python train.py --hidden_act="reglu" --normalize_top_k=true --balance_loss=0.00127 --init_std_router=0.0303 --vocab_size=4283 --norm="rmsnorm" --tie_word_embeddings="early" --beta1=0.95 --beta2=0.95 --batch_tokens=[32768, 65536, 131072] --train_tokens=549600000 --dataset="wikipedia_en"
Below are experts of layer 10 (counted from 0) of a mixture-of-experts language model. Rows are named router (the router's row for the expert), gate (a neuron's input weights, with its number), up (a neuron's input weights, with its number) and show model dimensions 0-127. Each number is 500 + 40 x the weight over its row's rms, rounded and kept within 0 to 999. Numbers have three digits each.
Before each expert's rows: "mostly gets" lists some tokens that are sent to it at least half of the time. This comes from a sample of Wikipedia text that the model never trained on.

# expert 4
mostly gets: " film", " work", " new", " end", " play", " show"
router:519432526576511461558530412523527504510449508458470597491451422506536484472440513509479563482517493515491503443495464470532535480483510587552511525461461522461508524547457476525555548529563520443569567514471464548485503527489502492487463550455479457502453501475530471533481520424469429529455474437517548561484524473479509507587590523535492534502457464503568464567523441481466550504541
gate0:471467455450493444517475436530491475555472519462480540465476461483520462465436521494478587453422482472530468472493529516495529506513466546487535594457597509463509475541533449532514504468452455495486471582510462550442544521525532470465518565519536574461520534561526485486546522482537473540503518461457558534425468465405511506554553589459461502542481498521465448479469486489460584460519
up0:446534520470475491417518510498462475456573487562530438479552559493378486524532512514503507489505524478513485472487525525470581444437455448473525454585497452515497528461499464493467434461526518539512490496588495441549545485488432530577479514473447499530483519577459483544457532515512547443503486568499525497483462554564552449464475487506486446584463475515420447464529512538490470512501
gate1:448452516514460467482474478524493451472534470538599497499485487559470476464554520491469495565483544483561515517526538559441555516470453546483513448611556479516584493457519497454501460467493543505513490431575524491540513444499523467449448471515524491533499382527471514470494416447507534445381488435513505551484540500498513569497498525423527505559486482499511551457483467519523505484505
up1:504437473569490488457453462516489511435478481507519507506472516537568440533500550429526463507481507536512443473499489514468526511474519513527454434517438463417607532478507446490460540441452553396530625448539532522510470465527489534580511464527425504457511491436471438535506508467494495548528475522493518544458487489454442470568494535557508531499472445471528546510517484432525475474537
gate2:522481490527492490488433445486549536437435501532452531489450462542526467502503520483494493529538502585457544487527502499528540497545518496498496503496456448469570520479481492551501547535497559434552619421542488562470565444497453571523437487474399479484437492483459470575450491423499492528418441492483522549483558531511491522550518526569476473442476462457471456516504535471542481522497
up2:579487455518522492525497505539515514540475528512496452514493433477585502462437487439500498467496439494473523513596449487535440543504549517566442511391436489449505497425512513610520584478501491462556545521471501526464544480516492524504541452559465536489524488484496491520475509512505422555496477480509466484570473445497388448532507533500483517488485517472605522566521494469501499482549
gate3:476437540587488510460537477544532454529538499509560512508489541561407488481554473518520514467495509518513548528478520410609469517440557549533454434511485595435497520456474568514489472556440517515550460510577492516485489479560558504515538479513493507524473496494542513546475548553442480510529489510499451544564580479536477474524534408514571507527470515497577482501509447515516535464499
up3:579490455435510516470543490512422541489466520488492512541439443452591495522503482509454383535432513432495541513587479469464541496544496498475534513520496442484507449512504535482524477557555528481503501497516525495533457409527514542481489461486500430468491534481498521488521467483534504506478485570586540491597573556549483565504438456483476471448506523505506499546561580572465486510488
gate4:549493483419503508484517523559459445510522557491550504447487482505542528461487480468491545489577528490541440509509405532452511471575502566429476436457472501508524485502549517489502486487479506480538580551529556530483576520466453548543506492529477556453509492458515439584557503505529367469469424500463517504468528440450464504501464442515497498474463504533495415525519420454506537496505
up4:484504477456531484507414537489526487529485491454489510430529495507520533469453475501577611513445539517543601441488515495517484453589488570501568490440542468486457498522560517459484513480484483416523489493483467457523494494513485490591519562496491485524528555496500474513470537493502512568459473527490455497583483489481418511524475426435455483443454441504415447527551523443529456473529
gate5:488455488472528497562490477567509568520455578472492520533397495466556494445547517555473515557555526487443458519539524528478460474512445513518559538534498571472506523521481601434548508503510479517463547503398478529489467551469418475487435543470510477518483541546519520495484516510551476529410442551476514493564507440492498457496485476522466534532467525542499575577536553453490507549526
up5:529465512453500492584524517485497511487458500553542504512431450489493446470544551479484613498524538487449496468480591504610478525562498518498482460504458484505521474520505447463492485595511405447480549536476459578520441448526488471470459554499465483476532542468530514556510491532514509526467562475486520526477508431478539505591573485460552463505486506462568549511547499453475537483425
gate6:500457558547478502462471532523493488536611565502487520576535491561522510490477485529469504521477494460564536530412548517461433519467574460507527570479497515488480520455505522545480414469447575509482493587523549532541447535515570525457516520466537520573513515477534553486491542508555519455550600440542455488487531442523504472507482522488468446489494421518524494438515509500552471467564
up6:460526469537515509520449465514533549525456566489519552516521494532481499509456516477494504481501484520507503482506520441468565568486608515546412584470443570505480506572587500543523571505427489502606538484480470488547485572538510547522497473490470484453487532496483480576491562482542448464482470474522510486534450496535480410502598506486477494507404457498478468440475437501507536480522
gate7:537421535456475501510504468530444554550513591509520516532505515476523506441551507518439541414583527466497514500507482467461481461515462550567496618453532528604419506543468466418484485459489506486464443515506449512526515501498482492442452461524489516545481539470515520563480495460573479497484534506439498525504580493421507546544452494579527483452522523458476516529581485518513483499509
up7:519530485558524494477522541508492550515482581571464474538554571442517525529488463429531490507489551524500478534503502482496554552441466519417474478476452536486601500454535554571551510425541539531491542470513494503466536427542491522498523518485563517494474476536413530489470518559495500514481487546498466468429512591596443488462539492556559580491506533454495491440505517491499529572515

# expert 22
mostly gets: " Alex", " Robert", " Ben", " Jos", " John", " Mc"
router:521462532593535428535512349465523529448450491478469514550481437464473539551407543509566528546521451453492551440537485501511487485573462501537504513529417503517489449521493506481491503502561466539455479487492513589475547497500525507480540475518540449514436454525503551454518519457498493534517582501465496409470457501487469537555490549491506490497525486447557495565455470523522491455471
gate0:502563485483495523455471512498507513550504574520444609483487538477446453475411494488535470525509566481513550528485422500477524514491451481489462514480523477540453510440575490570474497530497505494510471541564475475565519517490501505417514507478610497575446454491527494555486469541509546514427561501520558452555570458486489497519482615490526554523466553501448574512485480548498517533505
up0:458417476473491520555566545479496497543459575474528420485512464449461554480538481392449513500516487485549535533479454495468498485539458561511504554451562490431498463445534510532520492489459508467520444418607498502496505464488532551505470486472474610534551461476445463528437471495481446496455485526430530490507466521498546541502454511505511484566494482580482578520481521492535509566499
gate1:522530538511493527463561467475509531498511563497423529575419501516383517533507516452578581537519432541561488517472471488532463519540454439534466449498447490554549457547520485558456515525555500477495504518516439527462564489509550510521514525467526527546509459562503495519487454550526485492461491428490528459484456466488552504482497568472432549475467461534517505604548544423473545508516
up1:505490494485512534478551456441490426487488527509484519559450438497421508539448538369554490539534455478532541489488496496446460538497467445516478516555470452558563479577506509517473462494523514450464472570563448561500537501462463531511462536441465532503507419606492454517510495538501521505502504415491485466516444451473541497535498568464462549454497532531574476501539532502526565485474
gate2:486481501534518537514500488500555467508499463525520484541505478468489479509464541456592608521504432455520473506498437488502494445505486434486442467486458559519539462538464513439494548508550504530424528556539521482416484454471499507534462545521469459517422585459441468495438495520546484614478507459534509525457532467588531482431585479450489506442482470458520505501479489529475596490496
up2:460535518487499537467514518530547523565537579535539543528488461561554466464457487498459413488498496415497554511528511464544484554558486549477510508577449391489482507459449436510498497486441520443526512508389474478486524515476496505465490538554511441477446466390498500558529483549563506457543479468487480551533469545496459500490516476498566479566452525537493499572437476519543494520478
gate3:484491479492549548518562468537598526490555532523525446470444466516567477484505511532521507408560506464486519458517524485502548468444553545482478551524475544519467503471551528433521429488495481469505566477473494585520543491511487469436438525540467447496464481535501427464514514423502546492532536492511493483477513423524436526609463558463534484531597562429551470514519478501484447490485
up3:569540505541460505520515485408490450452512442498491535496508533523435524565526499466535529509548476537502481532491493424564477495469470462464460469462484469482523538528491470545497500542505462556552518495638437502453471448475545488554549504435572469484489456537528483559522492633480520456499485545525534520439499534528551458518547578478474535436501464557475497544451512483558488487512
gate4:528484466459484467513479522483519481507506452450482510507497562514506574486530503506476522528530533565501487582464502473526533588490503419480444486514446505526501457431503509462514461592511503541428520467506513539482558433522518479526482445532512507470503458547483487603455463578542405544423455554471480426483535478525567462498563598447559511481498475466540513476528543552462492457497
up4:457527477459509495549464497524519490529504476545425582473456462489394551493529563529517498542528459514534542515586454493477476472536535477481528564454501435475558531483549488499590514395508514501456445560476541551521590525476471505532524533518517516483537414522502515495503537559533451525470509499514526455493546469534537440510524549551482450493534528549493422544442471519525476552427
gate5:547481539509457525517553443499479415495516561507483496533521507531483447539486528489543498565493552472595506446462492580520447484530423572475530510509462436467553495541543376477480536533474422520515469471482522544473432479446456487555548515527524472448454493527461543538478486562518516530512586561441476492457479491435497519522495552506517529522438518581535481514464472507528556501519
up5:519507497465522514482474460493486488460405502512445509530507516421492509525423515478540463512468538456526567480540513553538526463522494546488443478503496504457519466539437496568444518530527432577502451488489500443508521580455450552501470488596532529430379465476540477511521494457487434566516523463527488431470581483517479556458471444531463569433486496444559512502489531522483473512525
gate6:555478490529516504506534458510511525525445520408446530505530453515515594481445493472543536509504464416486546529489512476497467471544475430536471446484465468584598488471490477522524502475544522537465551466440520494389473486428433397498480512489493419510490465524508481513414480524514533560483472482521532444513546555458541510527529429437488516470463463506509465511493574539547522509474
up6:507470524518488477480544508538459523497418538452552501513505507489465487452475534480564600512485521447461452468561492450491474489532521428526416500448465531534575547467499496484475494485565446514467470470585504478506541488488399445451482472519481449504480541513470514511507544469563508536429466468538529516468477446468616480502554455499581506462493557485431454593458492524482506485530
gate7:482461492431512458509529512565503459493534465499526376526444510547489559519512490445523482433504557529491488531429530540481488550516491514586438585521465495444546523502497504444523511442470475457500446509534491519485452594541561554504482429502454566549507478555461476502441521490477458478501460578483509483481474505444546538553472526534575477485541503551554448491487473520564438504530
up7:524553494485518515539500475483461487450457489517478478396547499509486508471423538434491497466511448410466539535448463481485492481492442574488525514518502434486493507485442542526536476498485509484539410522455505542535526515450470545501499491520494429505540440577519469592458625477524424533547499547460484470441515437549535475540504560468538422450508501531534529495558470510530464485543

# expert 11
mostly gets: " end", " form", " system", " group", " government", " town"
router:537459544498511422524452455538526524498460498461479497464475417476551481438500504492438555443524468462422464450510471420552526569559533481520511483454474544503554533530504494504477556486523486460485511514442498601499511526501526482504508530525506444520507468525570534498542451522477424533500484472446517534431529491493480555555510525490440560460493510521539527671503515455505475465533
gate0:520563522507527484432499501504515500492420468562477584493503467465478513467458506493529489449566456512408477501493436461435514546512545491474540490529543494487505486520463535468479608532475564540473445494466448543562538497508483466454485461474552543504529432502476457525479367553491518502469488435477490501534576588534488505526531479506433555445510511489485585540525524570526477497508
up0:495483499483505451465535505598500499457472511520469613471492507481524467448476475489543490487458463509546537405439451421464482548447504520528556544489492478501460485480520521537462560508496490445442481506441476532552537464468416484521572487502473490480442487447468504465499453495553478510541496429496530528448497524505483589449569443494494460433549501524572573511500481507448608489485
gate1:494486527525501478463554487568490454482589484477564461440547522475521516445501484439524519487457570441454489527561487479507523505535534484474556518393521466507579583501536438479525487489593595481466456551508481520532495509508543501510532468487495502559528456489557429517451523536468497453527529502521568556466527475524473469442530498521525505443618501526529553518560521499471517519441
up1:461579475506502617438416484505572478508504461520501535603510543556512461520501529477552524531456544470535551480527513522524519477443511444545531471491584495568554508439459481505538453505494504566504494462438452445460497492492495565524543503545480508563498462530477556432447445486563477503482463516515494551509443486562493453461540466472426543503482480550512474496565511475459524523447
gate2:483507495483446507514478501427485479446565517462526416445517552547509484492497459452519543426399443541543514506435497408545495518544592490487501526525445439436520633575438523498480468559442502496518471488539501557483492419537498535568474465496540491482528523490486541513532500489514515542455533478517467506437512484418471503534457506505539516522518437529466514517478483540465488536533
up2:477477516469469487552452476477469521535522482467467477432544444569444461448541507499438445472481490445523470518495484417523605567526450431467601471450528514492492529479463457506512528479459456475503446465505542508475485453477461504540481552453559466486527403515440465506539506479553511508454550479475479540421560435448448526577480510440481526535457488479498463533499474447476474467544
gate3:530533515541492544435451454523509522511504519525452540491508470492504487495498503464529486470494452516368433597462465444533465546480519485484562466505539543428542560512460502467525517505577497539481473531468515568524517468529476483563548557476511506540453446494450474558518429437500450518486597478544545506479545550526528482594528470532455562477499454507530592511446519499492503452520
up3:530479467542491436473527471498542484478535512537497481429533476549536467436488536525520498553423459547427463467482556497596482492552466523508521463448514556412504469464542460474489480488499483507560534468536571564492420458496564452513469475510567519567507488510530488489571488474520398502555528612496505490449489541519506542484550493597511457495503489478496462544465487476459486435498
gate4:502455487501479474457460522511517506464515579507611438445524476504500433522461517544535463552522503545499532515503504469563567517510479533535537525454517529479570542528489546509471518507483518447547458484516548522476544509519481514494586547530475555466481584520568498514486527487568466560528520508496480513427522500382454442556527465519493549509409483460531506589502474503524594435525
up4:477506512555503548477544483496540512430495508559519499483548524474471582490477460494551469567533495473483443529508501484496497414508430586399524444511491454549469504498441440531488497420541483589472547445538476468468452490484531520578510515488517466518534462483450535533514455502464494537514513541469578497538446524561470422484496454513506471456546476491394510423548520511444537517480
gate5:511524554506513542466550501506526504528531466463523549459545502516504455501511552518551488498486541516521519497540474461381494515519533405495420495544424493425541480473514513496508553507475460516475369465572488487556468450478412533515503521451469483507448499498437546509524473502477493478510485503430426473470524514506546510535536512548516524465494498562452497506581487492567408489604
up5:460490504479510489556544478489467456494549510479466452523537530535525468532470510527611578548488531547518439430549518524477487488453461519506433476478522465466517466519554439488443509436464518537552476526568454467505598480479484510459463506551496439553520456435508550483458548521476488508579429559491460535431570495471504462499494554503495535458427537502439511465441559551475531529534
gate6:614495580423497501475510523500490490498499496519475519439537450483481523480544453480526549536521525513440468508507504488512551516547479538495526520473472470493549605498627529506429557526547528464463495594504483510497486511443501434485519526489463550503542447513535491519462535480488436426458555488463489514542564463491536483538474449507513537475513561511467429549530583502602492528536
up6:379529475513508464552539450493507507527493520488473545540498538534493523495432494588495461470417496426565498481464516525483501466494440531566538491600520495543531495488450512470524450486473447527514469561561475471541503521476474521531452526462536441531448517542476413454574593513478555507482546501575544564495437450470556440514477491452456495485470471499522533552519474503489517515458
gate7:562516533446505544459514522567445480536499532416458560483513536516509509494518528473541504477481468447516454527487439495523531509516554437496498492560459561394499527465486480492521485502514584425489478547550435522526548413567516444470475492517457561498435512525471480546487491514556431597522445536530477529501505500435510471481522463544429543566462575505494545535504509519510481428478
up7:528423450454507548498509477524498526520539536502496504450487486479446594441487524489485564505525545507546533475549532541466549472506442462514502462501433555407564478497488551476446516490460578478483481542435530530476531408530507493561515586450468501487525443573529537452464548514440478559542492512523539529525503507461524601489574532462464459482546496461467424510476539510486533465490

# expert 16
mostly gets: "′", " No.", "- •", " (age ", " ·", " JP"
router:488463503556583448585533491463520585465443502451481491542482448485502511531455414510482569490484428469470525495585566408543532458451562518479472463505460556511514540573514460523447523526508483478485482463492478546501461498484503557424530499485497449547520513465482532478545527428451529496448486488485470502547511465531498560551583499436483527493515470443533528573490454445519466497550
gate4:474447482444494463492531476528559538545417452528586502492482474489551489498470513446498558439449475467537472497502450489502518498518499454558520482474430509459532613467447485491458462555477523420389449491449462491496561501424458519405521527513504519509585438452514481450513467425522440460500523511480444455578543505507447542512518498467492477467508521479458537524517518465505506494520
up4:457521489527530488539456488479509602496468493494544459549504523529538587505442469545511521496467494527464468514471498538479482542463458469458515569474454487444485517465509481475490545504535537453454486589373459485536514476462496472464453519532491490459537464473513530437406524429474519540438549448509443447490457579516479567535511509533530519584515541515513465550514500418512429550468
gate5:494507536529498483491500482558472523411468415443480487521557536514549481441519546473480408550468569447514512523469492510480499480511501517594553464521540475507485489551477559513486513504422515505400459524502441445575462447505494544549478474484479595555515542498505578426460553471534521479436493498470486437488518545549494468474515499573464523466558521454525532499556525548499463479551
up5:475474573536510546505531521474450571516591421428522492480501577458464421502468441437462520539519502511459503475514501515479498446528405544442538416526482483416486467473536436536566479486503540463529452489494508534534416448554536527433538528452491488520469512481549503474488482495477513481485494546555430486502496461471495489525523463510468463501559514422528448546504482427457482553468
gate6:538449528458496506441540515541532492481508506503462514524503483600526549454471489606540541488537528500518450399475494488558492528418563447452416502518510485447559467471490461484440512535476494484462517578541505558485424619486520493547520438474428490501520550490483451526488486477465488447487493593455524487497517525474463436504473472542497504485550478479450542534421503466497521506493
up6:545488497482513482460547515487580484487564503523464496553510474511558446475578458418498534487487488495510511481494526465495473540544499432575588460488462519468558508507543564488501520503551577486480499518489432514426457444510479504526493540530457560501458469403563448520446483467499469489411510503429542514560415447503473456471488514459532471547485441547525553418476470481493493483441
gate7:466492489434538512515510484529546505475489552468489475439452391591472444459537501462479530484489415545465546517492476503485516429450501417560523496495426561448504528524520448531447524458494520561522509505425575485529516461457556496463514490498487567520532553506543509511502551512524532531573506496593525509507555523501546526453479540532464510520548523506402567436495494458478538545528
up7:459463530466480496453452503550414528504486477463490398468530502576512511462514547532501501494476486485544463533496474497512501462491505488596532497573378497526507500500509469511479519429430559534503467509476490536430502441432534453481442455486498465501532556524481530517508489501520408558546407504532455567492453517559496432512534510491464503539444516511473477522559547467538601493475
gate8:539549513452490455512489457553507469473520530495529545486479504508483525540555429521492488497478469524482526552494508452476487524418471526478500550501556506521490542483542606481488534521458537442508505565488422488555450550487478462529493413468491450581542547499455469515580540433576478456463553558449498537532467523507567486586517518580551519454527514513507475554508536402512564507508
up8:521521552476465522521467508549505517447476461490557569504480572495469515454508494461596461476423521473528500553575481497506456511538464474528549492481543498512556600488466484537504499484471512442558450544522491467467548482443484487493492531573474448516522435482501464458493531475504456515543531468490468524589532630521453524497503439449560491509514510625513500481480528549554530443514
gate9:513464466415534524539483482462563491478517465509416488537548507528533479490521521530539581487484466478427559483471560426476575479477539545497486492522512470509479542437494503449512575530481512520490497501482471531530487497552544535505500456514508443492469596496559481490485540573524500526515540630479473525580431548520453506549516517483508542476513557444547465530401477435439495462498
up9:515516529495518517480439513555453493415441445528535493455540485455472553468500479508485557558577482428527475492539520462536447491543493543499493493485508576576461553485530494469492515551434425462523486503425537479552463478450552585515544500416487428466507555511416537518555505544518464461485483471457506532500554539469532518519520483503495439464459533412517491487495573420496499510459
gate10:463491542559519492501503489536521438469560480430388528533542432496583537500542484519414470509485434496575514515562507488543546470517472514474489530525468559524543511446486441464505483524502520591489482516500461494502474537477464400544475514506560481506530477538463464480481564452511573450607525507500490486481539479559407479476511543523535509467502459430543461569524519465474529498497
up10:543484532430477526454476524469517475524521476494573470540501451511430541518538469522482575473525546553461550477513477477432524477499492483430464575442552542583555514475529499536565513493497398495482576448509439532467547572522501458568585517486524544452451479544532488481439515523444558525555443495515555480559507515491467506472507523521471539512506495550538399498505476514548473506497
gate11:441551544516510420465470480611475473511500416548451512473527508497544536513507511498515417506562492450458501531506547512435534482511449458523552538527487510551485524549509470522478514560510523509521500498551576486474533511500436521446502447447478446533574467485556471521487579497506408466486514536569527557515569475449469490530557473477484534599506468452518554511443452524528443472514
up11:478470484498518526490500529521532464453403514570425476561557510473590514509506458486496548522566563525558532602505496553565523490530492465512548557452561473530478526509513487475487514510568514509467445571524538499483524515480475476455473440489604595465498492485536555422522511512592499523544592452556501485483542513553477487499557456490523522544526478492472467496476454509544483497480

# expert 1
mostly gets: " re", " de", " De", " Re", " Le", "j"
router:572527515551523462519526474421488506500424546456489496459418475459508532536397453548513534481501503443477509437482513529576486462497527507539499529490459508504542503554439538466450485492502443513517478505393523558450557586509468516500503494557532458508521427524500544506581515493535491541490515475418420441468481462499502531552510555530476528528542552478600469518480465515522456461498
gate0:511592487448508519564558492471528498453505494514544517543507561465580456515500436545515445515454573502550592480493572520520484474469444520459497535486570604501574520492450488464558539462525520514456591504517518512537470500573504509478455534500490520495606480560531473489513465483518542542450537472445475464500540519488507491516526497488492543549522546489499440514498518543472439397473
up0:469460472491524512439514496570478549497518456518432436475520498532440563449594548452504482406516457491590507451437434515485559481517569546456536428526522462518520452524518488493410481504430531463541428534480510473538471513415566483513480453488438482538459570524497492530428489546446510479499507464554493524471490533467485587517484539520503518544521489498493537469489514483539490498550
gate1:590493487531504491504509537482539475598486510470472477504469494499473568478551455539472472567505515417446487497528470510505508521524512476499524571475494518511561494496544440492484520516484551374436464487461602541450563456472500551436484484480502493508539483558510496484545518522490502495437514532486594451487526526584501484480501416427506493448514541528554453471465501534473445585444
up1:427491470487474489537453481476474477477523523505486474522578515434411484556539449523492537461512492529557616584435473489448532490434506541499458521496578574436470533553537501539553518605452455515561514476524445495511513573467469458475438422505523495577540556511521488499549460482551523510493464531427491515514529503479486520467525467471527482478471527505446528565521469468482515502514
gate2:487546546527502507573508478477540536557492534540530517522505523497486477482477563517545538491514519528531430500494532523492462503521597595494489539523505470467522471520527468545456471588503499476448487541468484539531452541484512528466479517496531637526549524477559546457564518564524519496524494462450473512446518474478583454477505549525479442530487469542502521495452460484378476459621
up2:486468494473506513523481531479478488482506540477494453502516504590505522510474563552501527490587542467502505512550464542531475538421487501447513544510441492498525485561546480502431503567510510513585487466530470497542535503450528520469507468560543458514492539504509534536522487542515437423378394485509520558504484551495502471530543509420470492481445412516529533446483529459461475582609
gate3:447499541451480520474552507499513501548510430491551538469405437564479547435482507455510532527495445473494455515474516549558489501490515580497455520504492506457519494590407528508566422507558520513466540518501572459487537440487556567478476469521490528527514536526509518472471458526481397539527466520506480527502484559552533477538553575436536499536484431535525484515503440477428548557479
up3:460525517475478516523527482531468506484518561534566525520479538587544489471475485458496504535452466468443419532461499543475462538474524531519491519557475557450554543486478527545483478514473507528529555465495521512521505496518480539542419530512540484500554600542474605489433454515502486504470449550509507494508543575556515465436559560425559579557420501507534496539483527484558596514490
gate4:535491491466537514482460467513521505519465527457480510568540523482529433491506479465579484487505554474522495497524577460464523446507556583478471596435502456486472496455452568602526558570440542406505472475474514475506505550508431541463481454481510514516537450518517501506483531500410387553484500511507490478430546471559555486497518421529520447518539506517538510537468455518501499556476
up4:487515508557523555440552534551505471473499457501448510573481536473604500537509520514476511509456489385493552548523498499527554528501456589490525539582419445446492554474454533474470476552526485473499500575541458476507561461593483493469591434530499475438462491530532556469513498531498456500448425500494505560453503495526510450512464456529510506451506458538497553443536512508519512501525
gate5:470475485450485468497478490509529552449404540540524502513459459530491503457492471554528524443505531555533455551503440526454440544456602466513528558508479570490554533538452497428486452583566500487465459479438510510566490487461532479435417441512565515548517497521555560524508446516494500446492456577479477525495474474512555498436576492463471519470457515522516476547478552470486559497536
up5:508473522514492501447503520529492435440470430459517425492489571483478462484551456555492462538539509520494428539488511502451462523509514487436546528496444348502467471536465498556525549550488529474437537541521455465510436457494378479429495513489556452457470487451476520513461519487493551459570543558549563477511549536508500514512481498542484523456483401482517501512459490533509475523459
gate6:478527508468497443558501494513490533445509526527535494538498490513473493488430566426532539550481599520499497483466493593591512462429484467482496458431506601524541501470502505485447524491519487517456486474450464529506496526501454539480502507483486557563488463571401457513461536474434470567526502511461488489407489464484491488483442532557527470479464580439548496417499529498428483445505
up6:571447521503531564516487472501510480532484470523519512535531570541555440540493479543543436562463449471543613442544511508437424475512439560462462519430547438550521505549500483482487493423496436496507486523467554451547523468492431446522459514442512504540425495546514466484508419516520480518440530548497479456543490505474500481453461509479532503472546532508556449547485507561516544552454
gate7:467505502437534512495431494564514501455559456525462522474459468426453486485469406484557510497452517463494569455474491440482460459550440558487481481430477463469476569453434417455510495457492482458487467551455557444485465495450519492542502484483453476569503480436483505511470521455480529522517548505556404465483396439473498473496491520521521499527569496503448448464535446504432492476477
up7:497491539481474504520436517516475484538611491550486497454438510565495505458517492434462551501561461469479458594583437537448440551506531486452500437566500519512548516487490556512494459528453535475482474553456554525494542438513571558508448444452509464502514549507455489522467447541454556461509465577479515518499432499501483472488468560543522441493426492521547562513467497534536464445484

# expert 23
mostly gets: " St", " st", " Sh", "St", "aj", "ij"
router:572502514539544467537491472453515507470407585506527518502463382489567540503446509521583521457534506456463546436505520518567473491536438483544469486480464521498497530522462465517525535471534472495498514476458535524451554579513487501484513512513564501480490448477551503458478459522469506558527489473504449447525500417490462609493552470540469501491533505459603509565597463494522465482528
gate0:540441496492483485514491459501481484504541501504503480485530535527445508541535442535506540434560493464510452541578519584539487551498565432525509547588542538481479493490407467457573542465498515506472616526510521497442523543457471521456442505538467491479566507501515440486467445487519535539490544497486511479434471512421557504517476488568490473545523425587553463505578517548546480511510
up0:533481510523499513526503496536509553488440507500435541483488399507425476535452453535475515442549431516522530499549514537561495538478553452483530535536525534434473520585512529530563483482526558528459530482531448466430534522451572468447497516575500564461534556497538505574495463438506535494506543497561576534411426531469454561525475454446479461442499475527501463508504528509463491462509
gate1:561537471491535520442504500494573520429474494494513464468482570529523513511487416489553538457520515384537450477454498471633435513498545488586541475487482480483477486585469555499488536513533493540448512451460506463451562447466556527461587499512516506477533464522497425537513516522527459486545525551462444454500467509546480488491543473525512470469476492550588491519540541476477447473523
up1:485542510475482501453412465474523547591532539573473553481486524521491520480531528575466504395505529495504476514513505420507396526506503449551576516524451463499542530525479536451498479386497486520568460489518518472433469428474524470554469567525520480507504545529504448537492499518527565553520495462511541479479487492482489484515449487470463566431525477498451432467558567456481564512512
gate2:555499507509487492483495506557520499466468465491474507504541529436532454483627536480485529450530493516491521499464474551523491514482482482514506509469430504471541556529459525402516533433521505501402410505475556503478521546463504527478520529498452491465517477600477467511526432452574483505492473549458489521566531482491481552454527437447453569541525584398535526587514476521503448497526
up2:428468518474513514470448524554515524562533536498477412551513497471440507514511495495496532453503457424471565476536570518539493521488558431510546523491559481485500553418498545513485457479447597469516498507501469520500534414562506503496539518470499473489485587571487473487480598540451459464490488469466526491450504536437513388567549558508495503513463524458543541518441520484493439463513
gate3:456498519517503552477591528473452449457505488461466539477566483574535591489532513485464488536516554460494529461528452472539545536449466484473517573543528457499556476546578545480501552523429471489514529477548563428520560497452503477494413512523560532526565461497498511499475387566419515534511466496477501499482445482513536496560546510491537509528495493526491506443574474486516522459578
up3:542566502497488507486483526481470437549504524462502474489508465454482534515537507536484456431460444550561540439461492454455495509574483554512524535443475460570418489508496508512483497526431448434530581482551482523451550513471430487458478493483459439514483498467541469505510385532562460591530437485454548494540534499497526465570497503553486546454443484534505451549494503575528495556465
gate4:407497536556542471474543476452467594570488499494539438461456497517553470503555515541477479509481432604423527500465468505482460517575540477547537488451474532420514487509500557510533536534516472488436458517479511449549569535536526469459548466479477570522511531430569515438531466553484503475499524543517511533499546445459505517494532488544482465472417522523514467499462546475423544471470
up4:515544552549519441552523486528567484470452422506506568579494520549451487490496478473446485526500491506532504639461510487527497526508459474475600467569505519496449521432493520481519512456488540544519464496467460461518487418478516476496521479488446503478526588472472446485438553542422490515539472536582521559495495515467504549504564422491498497531464495457521525488503466536467446590462
gate5:534355476454502464504537478461477492489469513464505570477521481475469440437495467382486494508489597484503491506473494510494515428503570479541491549538507471497529568511492461484509506481477464514456549485489603482518477522432513486568480475493492545488488491534510480538517505465504476518500487423459540599527456515484460626502491552427478513451539529462556545551476465490534546491511
up5:510581516504550536479520515510532584517513454590444474507443465528445554505524493559419475461578484485500487611556514503510460515506519465474531494495488485498431410498467527500520528511406548470492498500466475496475554505525588517450487443486466552528570526535537502548540480495520458503464464505479432461521514543565518438513535511452533447479519501449499466467533497554427427452498
gate6:523453521527490457502515509489504461480438506488518463500496510493501508481419582477567482549440581551476507473564483478515559515456519600475462516438475473501438513481524446526508505469478516471452429501466461462452491580535453535550493438522465445503388483515473449421537525513483468422489507443477510504452518489511521533507431545520501510554555482415571478477541466477508506590493
up6:510516518529491489545519532528513473526511430493554521535487511473446473435420550487499532484489493509506484482491514505619577489469497517513479503426506534499502565472543483500504486426515515486587493540539490483456491440535487467557585536506460452502497454442492456519546419508574459492471529507516596473506493483503489478574424535486455497493554488405474494529484417498423475606522
gate7:533478551504533477504512497516501521594562507454570535499509534512487503471518461461528518490459495532539512471522446506487523452473531491499443463552492540539476538401503413490519505495362479535496546500497471502491496545530429508506467459487528510561535473454485495448522529492581507490562439546480420553567469442547515538501521481525517470511480525478518452567553446474427505409590
up7:525455517487495496504518519474481505494514486522526477461550508592518537488428472510502552461520471553586484413472495530514491494497533526522411524461456546563459489535535518541446524564438522522504528501496524484515566520522456535522470510558558483522496428472509499507502495522551518527586432607373467439539439487508490504493492497519521489516410443421489529486513480500601464474518